Below are experts of layer 3 (counted from 0) of a mixture-of-experts language model. Rows are named router (the router's row for the expert), gate (a neuron's input weights, with its number), up (a neuron's input weights, with its number) and show model dimensions 0-255. Each number is 128 + 32 x the weight over its row's rms, rounded and kept within 0 to 255. Numbers have three digits each.
Before each expert's rows: a language model's description of what the expert responds to; "mostly gets" lists some tokens that are sent to it at least half of the time. This comes from a sample of Wikipedia text that the model never trained on.

# expert 31
It responds to: Line-initial dashes, pipes, colons and field labels in infobox-style lists, such as - Website:, Genus:, Total:, name:.
mostly gets: "|", "\n ", " by:", " name:", " Genus:", " Website:"
router:171114112112169139102144177124133205129133093089122162131133106144130134094122136140160143135160183098116093138102140107087148074133114156121121087119171101061124126139107140089142171050165120160199125105131109114127107159146072118136127122153136118145072117084117135121122140123166116130099082118119121094145160119124140095153145157082152145185136118105065164124060123148178146156135103158128176111157125095134070100135128117114144135162147159172151105146134113074119169136082079114109137191062150109136148125115129170187194121215120119107145191098122143101127155189147189160111166102181097110151119131159120113171075101201220124137153137138130100144134159148144099137190120204143133181230137154144084127104056124092165126098118102046206183130115160127139140103116125
gate1:165100065144133097135112122137125133020094076150126119186064131128100119133083167135106092126160123143172160116116146139142111154175135081110102109142113123123103141091129104102100160142119137117216153133112172096071182172098101109072129133128136186117148160173113074156126085188162153115157171128078180168125145140181063136143200105122131131078091106156156077143150160161116133141073100182197166149133169186116147140145125096129107158137126131122087126178138161115153133174096157125124123118149153087109134079104102145051165140071109133168106170133154085157098156105138193043120195096119098072123110168138108120118130149131078128089115115092201114116131081106122135113064097125138120081153145123149127118109073085160146151080108100128173129115155087178119127076126139
up1:138104095125100157128137171143116130186115141112118151129143046151160131136164133135142132082148137118097139094175139127142168168139156183095169179110120096089112124047090141097162154140103079147081123163066152111157173052123140083082153109117129153098159144117107152157137142057099192102127114131085182157154114144116126150062165092076117159168151109201173105188098106173146112085097126099122131084081080180116117167084122193158146114106113131157166114131142112081128115140082106186125081136151077109124122098131110113189151135168182143113086162129184145113139079155090080168104144128138144136187172068119136148125199119102102126171151108123141126121131110158118144096094148061063155118121142110114138179171116105169138181153112144105130147128194204116191116182119131
gate2:155050113093161120124128075181180163139129086133125057126170127186162136194120131132145140137106070107156149100123141112147179097159135122088085100131112149132120207090191111100128142081109174098143142165124134091126106076089078120150098187113106193129155121109096166102117111152163104162150214083121123140123074168115115139067131116157118128143100107144124088063104093102135112137128150095143113131123129161154157115149113143119160161126178156176097110142159093172122078131111145158103182087153138092170095145111066173088143115106099177135129132089101139141129159168123143110127113130143099096176172116094087119160122081124154095103114135075134116122108093086040130097115146110173151070079092088208128134173114084093149161124157095162049213157097124131148167121136075
up2:128141158110160121085146178117144133092053094146105116115162126058093196096175117129093133070120080130150089151130067105122098128098095146145139177143115137088068180106154172128124124049120136187138150158147106145201168155173140134069175167108090109127127190143125100122103138131168149194210068133085168142082133144118138097118123119145137106099141123163073117085118071172144097119133110149177159119117153088163092117125110193117092099125141110145107161125095096143086171150132096131144103091129163124111096138150142149138112122144121156144069124129121094117107172122122191097110098128191181193083112103124188129118153170156146123092097095130116148109171166171148166087176192130166121110095093088120106140170073149154175168207071108130134122130127116146140078167081087
gate3:186121128092139098154157143081134078141114085113145142138066107151079084121197084143102140030100135143135114133182162163119134093186110118103121129137174166094139142101109065099108108122115109129180109140058124188147170096088132112132064075148135140161096151110193137148111068099087100126144104144150125192156081185112138204090136139105127183126111149154072175064071110154130139152118129156152129153119153109096201095150127134121131128194137115116075084134121144088082097132123091155102156151162126122101096087121074093190174055136131130195141122121143090176152097094116116118143115128189120170131101080087139182144167081139089090090105078150107143134106114169119140114101094107101136166150137145088143091198078132131105134104066103116123118153168141112125142091135126
up3:118066122134184062106118135132140171117154113081152145081114140154209103067180128155127134107160084180094148147153060144108137161091142154120059165111161142147095120081104069109156055111130108138144112141119115057140168138116188180087123153135126120130108131112128172162077168086120140090105129115143137114155082149148132135080128077138165123133111112132116127074158090149108135159113109121132095115170128117158158104134118149188137112124190114176084098155099201161076169166148086144114189150159111109162148123169147075101165163158153185124124138184142146140115100156126116133151101197133075150151083105124144161125103174158093086094147071201139180171170109091171148142190179122073102126113079136104097128172061101133129144119114137085116075119156170092129177168137131
gate4:088128143144079160184137100122161153126087142190180110089127123112135140164098114137150096148123150111071095102101124071107143149136125190187100090114149156089115127058112091115122101103135101165161132141139151112165064108063132110088158126105173100057113137124084140151129107121139119158200227139164138113116054107116123145084146097121177134109113112123151109044120157087122195162103167102166140061142108136116074145100176041164120097103102146137126113110157097099130090135141162158147108060183112101166139152115100128076102135164150167143122143138110209098121172129118160185183138162117129061155088118108132121144102113076092146035081131148142148096096082135134140167129125186093121107114175118122133081143150122167097128114122151165056141144153087137107149130135111
up4:134152101103079156109135104153137121181109139124137113058109104122109136122056089153164119146226190058125159124102086158071115151188110108146128104127166148109091132091146107101126165131150155133105125136155146114097174099107165137071092115131118113152152178118154126118149142141133134099092148092198127119184109143112120160195114136074090158139143127106141138096128101058149142149128119159164160102173137083098154215091138043138088101126103107167094148152128092107135112082169111141142104136125144126121164134093136138101087111091117123134122136123138125170207147081155140174087196182080128084129171202071137123182106156036115132152061089153097070083148120129127070152153086131107167137105140124135131092080097094066149103139155147133120128082163076150111115165084149
gate5:174141126082137179133139128041095130074110189131118148142110074151094093151146144139111144102111191110124103128109133148145132128129084132100171166104127123107109130164091126182069140047135188131162123151145113109125062116126158119098187130099099159130130131101111171146123123167155105148119125130062200093143157145117178123071087069140087135132143175100072117082110128103113154102196109112078104113128097111219099142116102104103143124091100048193135169120124165134090112107082120096096151112167047154128097158114121097089126128173184143132096099126145148140140187130140147186104129084140115114090124131121111147102135181152124187145117122133127201187109107080140131141181081076153155120175127107141160070061094082163136135113118174152132133126163135079087125082073149
up5:172156128140157093143056101095109136122108110118145110092119079106150167081125063101143175090113107154174136190148162094130143141096163130098140116145151226167165143146146101132127127070086101150167149131109139087194115139196161147124180108104133156115109133102163095100097137144137109138123104136135135153118168169133123132170096133141130054089174129124130118148130163148119100107113146120167098098117121104121148140145072180133127132134137105185146140074173095068086112190138172121114164159144104066115147142099103128189099084148055130185106168089066150091118082128136184069110094095129167120103089089094097136112131135146147151089116150168123141137154137098135143089137201143153068135044154186091151114096121168176100073168127101159150085120089029103120153158175155
gate6:140112169163105180133141105149093091172119179109170107160129137125109192106190115153136147178092135143111103124172075149159132140144095145162124168060121130146164152159107158190187149122111113167111136133099159109130094080087085156134182066108142162171141134170111175133057110096135099026105151156119169106094098190111137127144167117110115161073150110122110128144082160165191140120104128162154146091120130119116168117125144059127142169205080169130112104149087109186139127199108049113080143073160107160174151108130126164110134171142121169108117076113114111128100126165144130131112150183147146105150130175165176143159142117155062151082103130156131184128158142158148176125072129131194128136072087087142077184097145152156116138168102126114123109127101185107111138092166166
up6:114157172215151155091141169093146095179163154164193140175155085167119156137168110134149144136114149160133137115190127118110157127148069179135113144122117123117138091099088142190102096101135148119132188141159093139090126116080146052149127154131120138138072106154171198130141083145128109106114164142130117099113140118098119157086175080141131185123174117164121090122159159133122188125139088171109106136143131182170127143115097090151088171156157134111112096164117154173124108176116122066098129156169104109105198132135125158141134153119121149188085157132141101142089175086104116124131109115185125082121114110125170138075138146105070030092148110163128210135213126138114117065064097124125150076135115123143141169181153110166094101138160116112161179014145170118129149104140142
gate7:183140071129158115156106107082149126112130134134106127109062123129138156141122102116163113099151124146128072117105126054120180123088122101120170164127055169088119108094080095087091158100121102114108097118108174134148139126126104099070057146095182064165143086088156114161116073113116110144108147093046111109139112091138158120145026115116124128170157165110147128119071166135125061148125137105123149155148075144102155056105112145149083136050108123116182138110082127141098075079129111150189100158136126144158136113135133144109144112163096122104118156151136173096081122114103175070096137154128163066137186136138123091154099145065124158058128144109112150067102093138156054119095076128122135089161087104129115053134139202172107092066132125138138171173139115117108134115081105
up7:142135132150146134042115121152154147168116133126133131138084125116111120167129136107121127140099118136078185173120100161158124145142119147120131106116172131117135157133164072131147131103171125152173103104045110120087128194146149159171143120111167151150133107119146108128125090153078056130095129122168170170129153156170115145164173144162125124138097125159127111132127137140092197130139064115103157122098123083190157193146136103134117169191114177098125118102137160109169134113147130128072104126184164139099181121081228192141122111173117149102161224112102093113197117122096180162074135092131148163095131102096124122152178094169063168138098089127114129157095098176150122129150169162142105160114151123133073147129132152132186133185162187128000153050108154156109127135139127
gate8:112181128124144126134167072105154122164147119081107134175120112180143115102155137122056133105086135194170157158119136131114077131151094115136088112168129148109115121138194081116156114129172120181119111144105169106067130035148129130085133076093119161149133183109173127146169153125096157170151143113177113160127117098057164149102081166100113160180058162139200104129141159119142115106179133125115186132098110134098136073170121166090134201115154074144053106113104123175147118217131172077116091083131118146111127102165081103094156112169096107133136154100139115129151080120128068104126203082095085069152140104126128107136116107145117152079111143132128107085110183173126106137122165123117121145118158125074108121118098152161178071054125101162130133094119190169151141173093149
up8:099100117150174129177149102149163165153107181150052076128086101100168185186162131177146108072160102151135107111176170138076170170174119165111127101109085102057190158108147201089121102082164136092150134152172152132186112147124119106083140127138169100092117098158128132088044138127129151174137133123153143106163154143103162161172155105181145116106157114126068098185191084140114143099136152159122122140142138160122092115125128041197138116140132143146141144163072116095094130113098145187115098131145128176081082133102133124157150115107112114153132145130120114119180165136162166125094186180159142071166160146077082176109189098151139117110122173098124126096137170109118185105106154123106136028107157102115134181148157106120103104149156102160153073116118124069138108104150128

# expert 30
It responds to: Adjectives before nouns, often after the or a, such as new, first, former, public, single, popular, regular.
mostly gets: " new", " second", " early", " single", " former", " main"
router:201125098130096158146127094167152141099125119141048133084186091112163148172133137133118201231157106165138120143118159126109162142145121107132147111145031143161118152087067194095139113099153143139104156119132182134121173130150129094085100132190120131126087074100197089115103101119126086126100101123064082098138104158193116159185135157142147163169175157167111128124097101119128205144121116102144119103113145110046140138135125129139143114127208146128118119093127114059125116140099123173134121122125124126113121108137103077123084112101155092103101123122122137160135078130149184117133113073166163116131112117156064152090147139123129137107130096126127140129117135079122160097153069070111112140091174121142121090122087178207119114154097163024156146174216120105155072143140138
gate0:171127151137130112079112122186074102116070065146118164086150119129107139124208129162140127161107171114125086110131127106084096159094163179091102159152122176088147108214102096114113128106188131115068141189151115115120104094162136087120146099120133102122122068199178064088112203132181158140072129157145118194135113151129081133120132167117168116104145146234150115135149117120221155120174089115112188111114115154142141141138130135106152162155150162136172172131131120122102100137124159093124095158103143101187133140147143107125135133126082173165145117182124127104114131154117140192101138142218149100147104079131103146125157104175165143099143138150109181119134127100106151151169063082134143079145129126109097216119165120166152127160130137111190075103083095092151145115081147
up0:125113106185154167122166100093136133145150165121117130148043142101223101130105161139104146138154108197088199110155120108170134120145125101145132098143132090145068114041149185170110174157109088107154120106121141092107138145134132171108221175138179155099107149124118136090114101131142067108107156112089134133092119180083145111102132124103086126151095164099121133174116151156062110079078173125084136122137187109112141115179138188109129129106106064117096132081152178157181150142118133141118104086177096153068134168145100160119103117133166104096068108096131085136117142103110142097149147134118095169171147105113100074096134209101075104133095109119136121141099093205122126063161177147104144137128097142160109126160090168139131073050161104157133167134132166149124066103163100
gate1:083160141143151147132094111125132112163112130107148150105144179137077176139155133194141108102120180141071202148129117105129101147165117106169133104074138079148210081167114096108138164063134120148181108103139129108163151113107086115124222135086095152155123184160148105142105116148207095169138115069210134134144130185104181094058069108130157099198161115126095123015086142124089087140133121113133158136106118136179156148148116099107079126129146106106100087150120133156110135113100126157099129181096133149093145105155101164106092135148176145101169116129102121086106084101099206160117080122113178122088126093131147088160175110092123086086124136089096146085110125162143147135134086133175098112088148121063159147141100156111121155083211122134135141136108121077171134118112091
up1:151097089129147111143115075189139120160135129165104053094110103150129148137073156028152139152101188162161081049128126163125113148173086107094111119104143121175113142153111106149128100171111123070099125060133071157107096053164133112174115136139177110154110139138155181144124140039064114093100092155171127120088097128053125099199150169171144117120124137079158100128131150125109151145163097177070114166129152093151096087102118115126110141092141135098125152149178099121103096092095116148141135096138132211118137107122143094130180162150095135077137161142176085172100135176116112053103144089079174071085170146157128137125160110120103140168170117099082101124164109086096148095131147101181116187179136163114117109114076144081098131117148153115127133140164089121160096117129166
gate2:156197116117086087203081129185084112126090172170107136157107117135130106147154055117158141127134115119146154112160131141118114043115104090096095190117109142144174099133053093149122134176131110138137166159108157129137153167112103142128093073096130168138164145106081179153168110117126119092113074120106083211124165045161103183119126104146145108146138164118126126151084171171159087157118125120209137125140065155123156078119142100106160171195145092083142089102090068087156146113100194158127067145138111095117108160164120136124120127169138180074116145109135152166109092147113095172127105087134146122154057127098090121146098161101097167159101161137110169089151104121149139150081157174147099154176161096120170153086126165062124146108102142123199140073130101110173138105129111
up2:128167104166120132202145161182127148162037139102153101165134168140146093160215128109147115124101166087126109127157102176120144087152154083076104119111117129095176135125105125091092077178202116146149171135057173116083186134133122096144151089136164145126105149169167108163158156160085148083093115126140193221099153083136160079140168160192123126112098160136149135101106140171134096137142110144106176176126111106116100152132094129123145102160112117091070173106097102102110158089130178101159078127115139125124097098091172089159131127134116123156096150119124151144058131146137154150119171154156132120127082077163187214093111152128094167113153164147138144161132116121162159124117144111182088118087127089055122152108109135068157176182065144173106114089061112132139131158146138
gate3:128072076089078109093108105110087076148107098199134102094200148104144171074120054195125151101150123125149087156185094195147185097075146107134133170102155117089218175148093144098130190093105063164146184132115140078120167148091123142069126100153090187128144157099092146090142115100060139075090119130108105106069178165165110084118123087105065199134173131153131136176130166106102128170111128136161143108127145128126101083135096130100147113146206161109126129115099141167131168138129115060102100100142137101081141101125127134114092147164083144098126124091099164094148176126074099129102143083152135172101135129168129127112150130130151111138105122135125117107091115088161184124129138097085116141131081121080097161073154193122128107141115085139148111176124124128143123093064099
up3:182157211195132132177041106076160119162114127178157142160095169141066104121132113072129122073146103179166122153066131119128109102106114093127065115149112158153114115090144129124149117190121131108091147110177113136142142089169140098146098161112106080153116141160154135118133096117169152242166141124074178137096106125136095150136166146158116101140146132106190116126157131061091100162143103119075088170059107133166093139168139128140173097133118143126158080135132141121126141180126129180087143131090134140124144203147116112165175050084139168157069140160125194118107151131148165160118103139117067119139139129158147107119154119139108130168092124160188091134124148112094116060031068119137081155090104109091135145193094148106112116128153166130129134095113094137161112140171114
gate4:159115129087151091139150126137081079136132041182082085196119106152141179152083151114131100149107189140168110108125166077126123167139124113141120182136115135159128083132187075118137147161156094044107120096125167118107167053136109116131109155155076131109131114148102147091093063153117112127089193123113116166081148080101176149110118115108072151103186150044117136112124132123110046080157112119125155121223122077098143093177120079088161134119139107124121112088146105139150119167196147134084130126148149127113112161117130095051160067115097142145147152192123128131140187156137130103169113130124136124147148105147184165088155126138168150165199141142117116092117147074132081090171146083135161118161117153091114147117086131148164121165125164173108168123159100195126135126068153
up4:134096129191079095118137105121159072098122104204078104099136121166121067059133113123152190127117028114152120089064089140088087112074176122122132130157134181190091169139097102188146140109137154101118154081075101183131130136129185073073159158184170128092220103132146080086132138139121126142105146177131144146085148110068145086103084126183056126111078109151167117139135144125092126121114147155095074111149096115102173129140116111121146125133154097081110116120108076116127101169057097187171126135148104174085148155139090111071149158147116186157128124094149111106137091135139124137117161091105139122125136152115154152088120144108152106107110080125101135095148099133078150154109125086104122144119176138040086161108166158112096133101161186137129144140099172104182120167104124
gate5:100094142080093130194065177106077115123112135143099087076124118185166217120151131067023099139136096126098149111074093086097124118093133161205174102147101127135082099092149074093139111160125120079136112104131125171167112106149125156108173133120113110117166094153156074121096147159127134101115096086118151148132091078128139140125196127181112144075129093135161169157095091105135093135103081153131144150138101166110117153161161123153109184191108109150153152189142117077071102152123109181160129122108105152185130240088097151159106151126159106111126112172089132142186093115145134187102148080116124183118138125095168124105134118150113127148093142137141142164112125149130137103151158194144153144164121093051139186096119108180101092191164150170134148121129156144086145129114104
up5:132105154141219112097188119119115131131106106169094185140126114185042064125109107136130142132162135123126145110115129143135147096146127117115188146061157139138173176160170117120154143112096138144150135115116180138087151123152175120148097161139121152097143192134085135167129131081112131169132164177140129140176155181079085163134152138112073162160139130193151154110162153091106141113163177123098108099165193072145110138104173136132139078123083108143119124098147187167140133148052133131162131111133091109060193097157124147124106043113120158138107087112164209117126164138087175128113115098125120115175139113119131153169160186155130091112144089118070107112087117101173164103135117065093124094166174119137084144162086167023169112072128103092126133166128148137090147065134102
gate6:107163084090099129103150089134129150129117181177064070108152124114144166120116153114140097158104119115086154105092164094195123146174189154125205153096096093159142087190069137156123093146096137152146158153105093093179110118139150140138092162145093140187185087122147112072115146150146122089206093111130127161109096145123151140137068135087167109087083141111167147134146054105105131139119171151140160097135100137166175186157123119104102123190141139123126162133132165102119149140180153125164129183104164122093070172114082118191153187149148103119132134132085151144146121132159191137076098100161059089135190089155105145123118141135174132140099102144162109143115125075177125160118142108093173155115088193161192098129182078171150090107136163127095184139107171134188109084156097
up6:162057131116123120113123174092168134139124189152128180110120115103105115094184178167132121116089145171111114138138124102086132129118114155145157101085095106138120122135102143093123159147227081106151147180118074169121074102170149099135140103099117173089100115122116168141140123134063088106086123104164113132129204101113092140109102173064083160155126116106182097184138108125170174092140135131104129119100122055077135103080142161178150142075105109120116058176155083175182048132134138125166159085110080090172140114131170083159110113085147116166163158190124141093118092122092173144134081173103125133155120127124147102086121144160112158124163097149120179077136119166141108107150138111114119151091123100134115161128144087154164162152201090224155108099151076149108142113045169
gate7:182145068150050102088161141189108116116106117181088118132122202134127108144145130123095143101101158120104125072163140142118133093115122076158134144126191106071159139179145160094106153137167170075135073118134136139157147110115138093163111110093148161094098091154134152087088154120140128137069121118150145157095108107152150109136119158146128124108086156151123118165149151099181156111138122199178129083124158167072093156113085153099110120126139120104155151103158206134094122130144119103189165102093139137087108213166112196175076087112077043124106110108073153123106122147185125136160095126170147126149095128153109096105129178142139153141103074115139151068157090100147109128062152143157121174077046099137191123184135078131106137159137154103117161179149150117206157139156069
up7:163090069145139101118109116142159146086162107180091115123107203198185082164159076041134096155106117171171116109143175130139156150111124174148198162145140159098118083135175121102141122109149110047123124140140131034154059123111101105144073122115112134117092138073114117109112088140114075116112144127127181139110144142150157101161124081146116136188139092144144125112095173120172161143071105105134172077116109096186119124110111075126118088135076132088137145097195108173086119148096119149088163119143138157080118177131107162145101121098113091131091136138121076085141119160169156145156103153103046096138080097129082082102137128122165087152127186114119206122154110168121141099107196146198116119097161106151110143167174141135100098124158114154109141151125165111168137104068068

# expert 9
It responds to: Capitalized name words in proper names, e.g. New, United, South, American, World, often before States, York or War.
mostly gets: " New", " United", " South", " States", " American", " National"
router:089094102118123159134123161189196114102129133137114213109161124157162186165187160170130202203168144148107088097110115155204153126148132114152076138168115120130129107118083153095127118121125138125153119134076178087091162110127091114090078114144115128135069128127156115134125098099139133163095163173093107116137124122201114145120075065153109205107150155117130093076107136132107145133208118110062097147031194167094061105119111115168148160116128115153130137070138094136155089138102097084150152159131137138114134153143120086172160109114159084128186086116130119217129131091170176102121142108113109123134090116129109128117134096106112148125119143122123194130116144173132109178141042080187104128121069138179109077173130134154130158136112175072135153169143115110170151131142118
gate0:163068086139177134088158087128138142114159107185113143186127115113153112144210117140131167153119149098070095159109108111134139158165139097135110120120123090098096076105107162134196111046138157169165098113190142114109145105127135122093132103099179113119101082157138128150167110176054132174129110103127081086087131165110168126133134138152144190174174080094167148064101118182118188144167109165134112184116197059098104091137108097174170173197128134160166178154128119123139141127113149135157145123131161137160093143117133114127119090144075174083141066134114143136149158155162171096133085120143112143136134064121119135088152124160150082129107119108131191121075073164096081091145087129119154094122089018082075150140066137150127106106091105109151120105178134174132132137128119
up0:121084146183173056134189110134079105128170146179129128137096153150146121152165094134113163132060149051136156158141075141070131153131148125131159136121145159156131078082072131179180150129094176147145144099160125145134187065178119137097096152187183135123123121216133168140102148149135115124109119101089124106063185125100071105078161112085112152186133086140135197080149149151139177164096135130139122152134183121141088072118183117132154170144142090096138118103195134156094113107133143104140127171143102082121097147099137107094109105117120202087114106138135173161094126167098165124140140098159110157094118071094148100116130107143150149092156067110135156166090094081085104086094085132152145129077148112145128112090052099126117125107142149123156115055195146168161102112087142
gate1:107175138066179114069172078149193152158155174084125141119145140155161151114092177142157142139133106128124136109171112103084101149102100129117135171146100208099103146152054106121161138127094110147162113091134151125133179183189105111159111122090139142149125106134040129117183112144124129098075158174188108075106134087155159151151133186134090172136135126133148104115175181145145093141093126118121135104118137161093093051051129120121112122120138184138183105182132146145089134140084114008160086105096142108116134135088121091141113130130067106186135101108100176177095112163133132170123117141085106176109140143151155124066106085118098138074122104062089148092126130134118114122118102164187072195100085100130160091174126142142087091121145152163134155123158186168125149150140128
up1:134124107107097096182113151211220133124200118109091180114128095075191133162122106136131134132119142166163156086155206098150064116125155126124121174187162085163105175141132124129152042178144154116147089109158081137150129146085104074101120160143162142111118089196178149110137103112126142159088149097118136116151117150096129136087144147206135129097142109103149109037093115143091138128114106075129150108113167152170144127098092120158174080128090172076174114163148116132119168122078137118118128164152118118217172135158168115129097175099155113141104040175128156137122111149122128137127117128142163191154160133108134147125128177108160191097190126092197108143127097162147133127138144132178136098180137122141172125130154157125100179135069147097138179113100166161111112180111161
gate2:148156137035116120126132073102165142194104131139134111114122075156095130118136157194143157125117036168149104107126163097164097106117160125083137124148078119120099113039075089133153119097151157161104135146124131100128103062101081081085141093108153097187136157185094090096130071176186158101104133160159144173086164165154149109168101141154168144131097164113114137161151117127108105185135132157132115172122110110115124093149176089181080159121150150079130081140174122110141098091114160109159093102199159100109098110085104122061189117153169166117074069155149151138171140103128183069126106159140115132111122153094152113098076122100099102134151150123110159118091176094109077139092138128128086148165164100143155091176111168196128119075109175129146138115136060111143100125100071
up2:156130191140149144105102146127158110125128075157153109112127132131112172155184086109094144161115115115164136127155082010111111144153121106169110131158080077181164141171193160095042153123107094139160117150118178127150124168118102146157062139149125158138183151121196069032133132109132183096091167101114101155158139123127100123074142177094112132122098141187120172133072162183164076219114121143144111125114146124126112095145099132157089162136085085168083125133149124080125120103096124140116154166113106165126094151160146109089140103113126131152189168131119172129153117108141112137101166163123148105105165097160109176206134147135133098123135107106170188110134081077170114138106157145123206117148123158150101161092120133157108104193176065161162123110170072136114166090139140
gate3:202115083140153091128109155185171114072108123075133174163094158086107152149120110164153108125153167113130083136128130028177142150141082093144125124138158133168144112175111152119127077146171096148159131143109174119150138096072058144153102129171108193161146078128079152109118075119170133154105088161097087103119149119147182161126106099186082129051122182087144186135121120116140114136123091147096148082160077094149173122128151155129107130120175104156135131125159171095125134130124172139171111114146080196091106176154086188137118124144105127103162097156084149186089085136067084166086085098141159118174157112157173110131095141122107158135088131183198139117149135108097119112095138157151164155144101059084164101126130171173117108098124139159168136064086133101075160106160087
up3:065178149142099210114077043214050171129111158146119153132157154118154138126148165150163085170092155118180139160139126136129108082090150132093130114142080116144154106141152124125160135154131111087147166113096158057147132120181186116181170116105084080134084080168138104122168157108079136150105129090172135142152130125107135134184092110137146123076183124191105132135183116131131139120123153151150148134074152169164139137104160098114074075108112172126122119134175131133108135097081150117113150119175215113164137061072186139087049117110178184144119086141145091114108160113125098173168085120155160118139071146114099097136156106087116200161156112098086175151158097118141143094108108111119086071138176079077144150110089124117134129090133163157114136169139132148117140131140078
gate4:098116095170140145137088145130089138119115107196122091050129111140144103179177125086115157121123133112118163184200100124110121086141114144113132154149081108114110084100163205108086151173178129124143141111109118124146098136120160175107138126113170097110173104104165106089189156123168109027130082099119141110118078133099155145122114165118140083197075083104131090142105122196143061141067154151133147133128166142088108165141140117155139145132121116149130126112175073127137126094094148119066078162185094152087120107124221152097181110132131127113104168064117156174154196084140132099174207109101108155150155149098166195168131155102148180074103131141135106171165116050092130141117148099137085072114113128126123097142104129116131124109120174118119139114092170084186091148113160
up4:151091145135138165118131161150101170116089124118111150123152157083148117068175128142153125142133092134210112175106136110121114151108123134190171060136145116126108140146114158124115113131144135194116081135108117142104111101182133064142092131137171126170126143134099148142119110161127090104121174081156144086125114144142110145159131067131156169108163112145141057091147099098139163173162046119169097152116132076032121158129099113124110120083114184068084104107121119148118146129148149142070148139140146121128167122121102138142140168101122102112127047072093069147073086179193105096154110120097135124090128145111112112081169142139108204141094155168097147089069122202101168098116052154100105179173155098137125125106120136152157069143141126163109169074110219108173129222103150
gate5:182120102142115140103098153100118112152101119162151115127123132095149108097156076195133183140102149151079110129106047096153167134143111040105069155146136094117176135149127119127171132165182114102164140138119085074103113143129087147122106146140156120166147166114194063098058058128095134109048121119083154154122138110152097122156120139097165091072136106126085106158156135124076177126168153091104105133137142122130097131089161105151117112116086125181129087127116193161198167128114204125166128078152143126155125133107134076140102150153139112160148127105171151081103084101181170123121088093144121128101139211177123153097114070118093182105090087109120163133099117094143149127135135115097137143136067157142121078071065098152109094149162116134157090151047138078044123182120119
up5:116159145180146189075175132119124109110060162066205124096169104146111094135156174114146163153112135125141137127106128102083167140113128096143178184143066096170174115133128056139073109142156118127129163112139159118128049154087139142141172105114061130137075187106104096105072137073075113093154139092207161089123097127139178198100175152073123119130147112124145123093143142162126081055105112105160100163142124109104148150108093154127130065135134151135096057153098149103106153147066111137103146160134154117076130113170105103167108112183142154159112124060123114155091161104115165187058156140131108156165128171123163115121133109151145136155123056138132117133182091169117159156131156125114114132077125119051160149143172126119108090087101139081153080176089113121146090102152106
gate6:157152120123125143158133133112102163114113106198176132102115121154139132194051084170083068150134137155130138099115152119084110098179177123074120098152108103176136119111142112145102141131114107159084098166167089114118069124070090143149128146132120166157111106197094186145168089123115158152089162138122178142108141169081086189150114110111106101120120125150096137122126116068153090169154156125139150112151199128140140139130196163155155154088108121162125125153097149155153127058121178087158172115191106166124111102076123219092117090127208148092160118138088102124144150091078117122136144126067078119151131114167046117079137102179153136144114104098120102163135160101193179086184108133164116128138100084135179134181127141134085146170120146147132138087147072077161097108178193
up6:127156171131107083158131125123146119133159066110116126096107129155100125126147197128194114082108111089114100129157160149166168123119085129118110162115108128189132126128135148183142077143150139108137180112121121065135189119085061087056090137137088134190168168138085122131113110127111068132151134084131161057084167202126120102051167130110169116110136156119140128079101135170108113083128124128139173093161059159134149113136144088119150162180184102117163100087178139104135109075163035107148145133101109067139170165158108110188146126162141117146124134057150101149077134180101155121161138108151170142090095132094103116102102074178139148136177136164126196134106104151118104145103109142087140074118079113135162164141147161124134109087059055087191111150112142135100159094111157
gate7:140155146131098187136098136139159130113110090105108145150144075110149168125151154131124142110117117141100152122106106135099156114088100139117135140110190135196123079075059134178079141087132064139080090123056132115087085102117064131149140126153128075098118098114116164126159113070082110071141092174068079099081138081182119074166132114138105139069141190124115098137196059144120124145117079157125175104078179089118117152155135152114158094155124148105131140087094128098137190124104179082140136098174181104155156100139112100119145102160152192112137168118103135146085087127092097095151185109123132115147078195180103121103142101155113214134116127196110197131143108159145088121091151114121097120123134218138140095157164105116110087071114139163170160143093100149085120175118134
up7:133116127104132143130093161133154163134134151117085131108133144140084119162139176163140161133141236127074075116126105125116119096121112173158154116127158132154166107089138183069099083156079150169077143099096067142114175142125161119114125126108154135108109096085134145133147124101097078161126137166104147104153087065122135157202101077113143096167135152101141065078175147127136121153154094102103166115093119182069137084126123143133111159140118194052137160082139084144164153190124104055026164166093140160154080066093130133159177137137116068180113130135132156183059119137118120179108165126083138148124130126097117126139093172101094147124089136106092158126141100181182136154089090091130131093145151132127116097129114124160199098147149169110092140092108154155184148118103214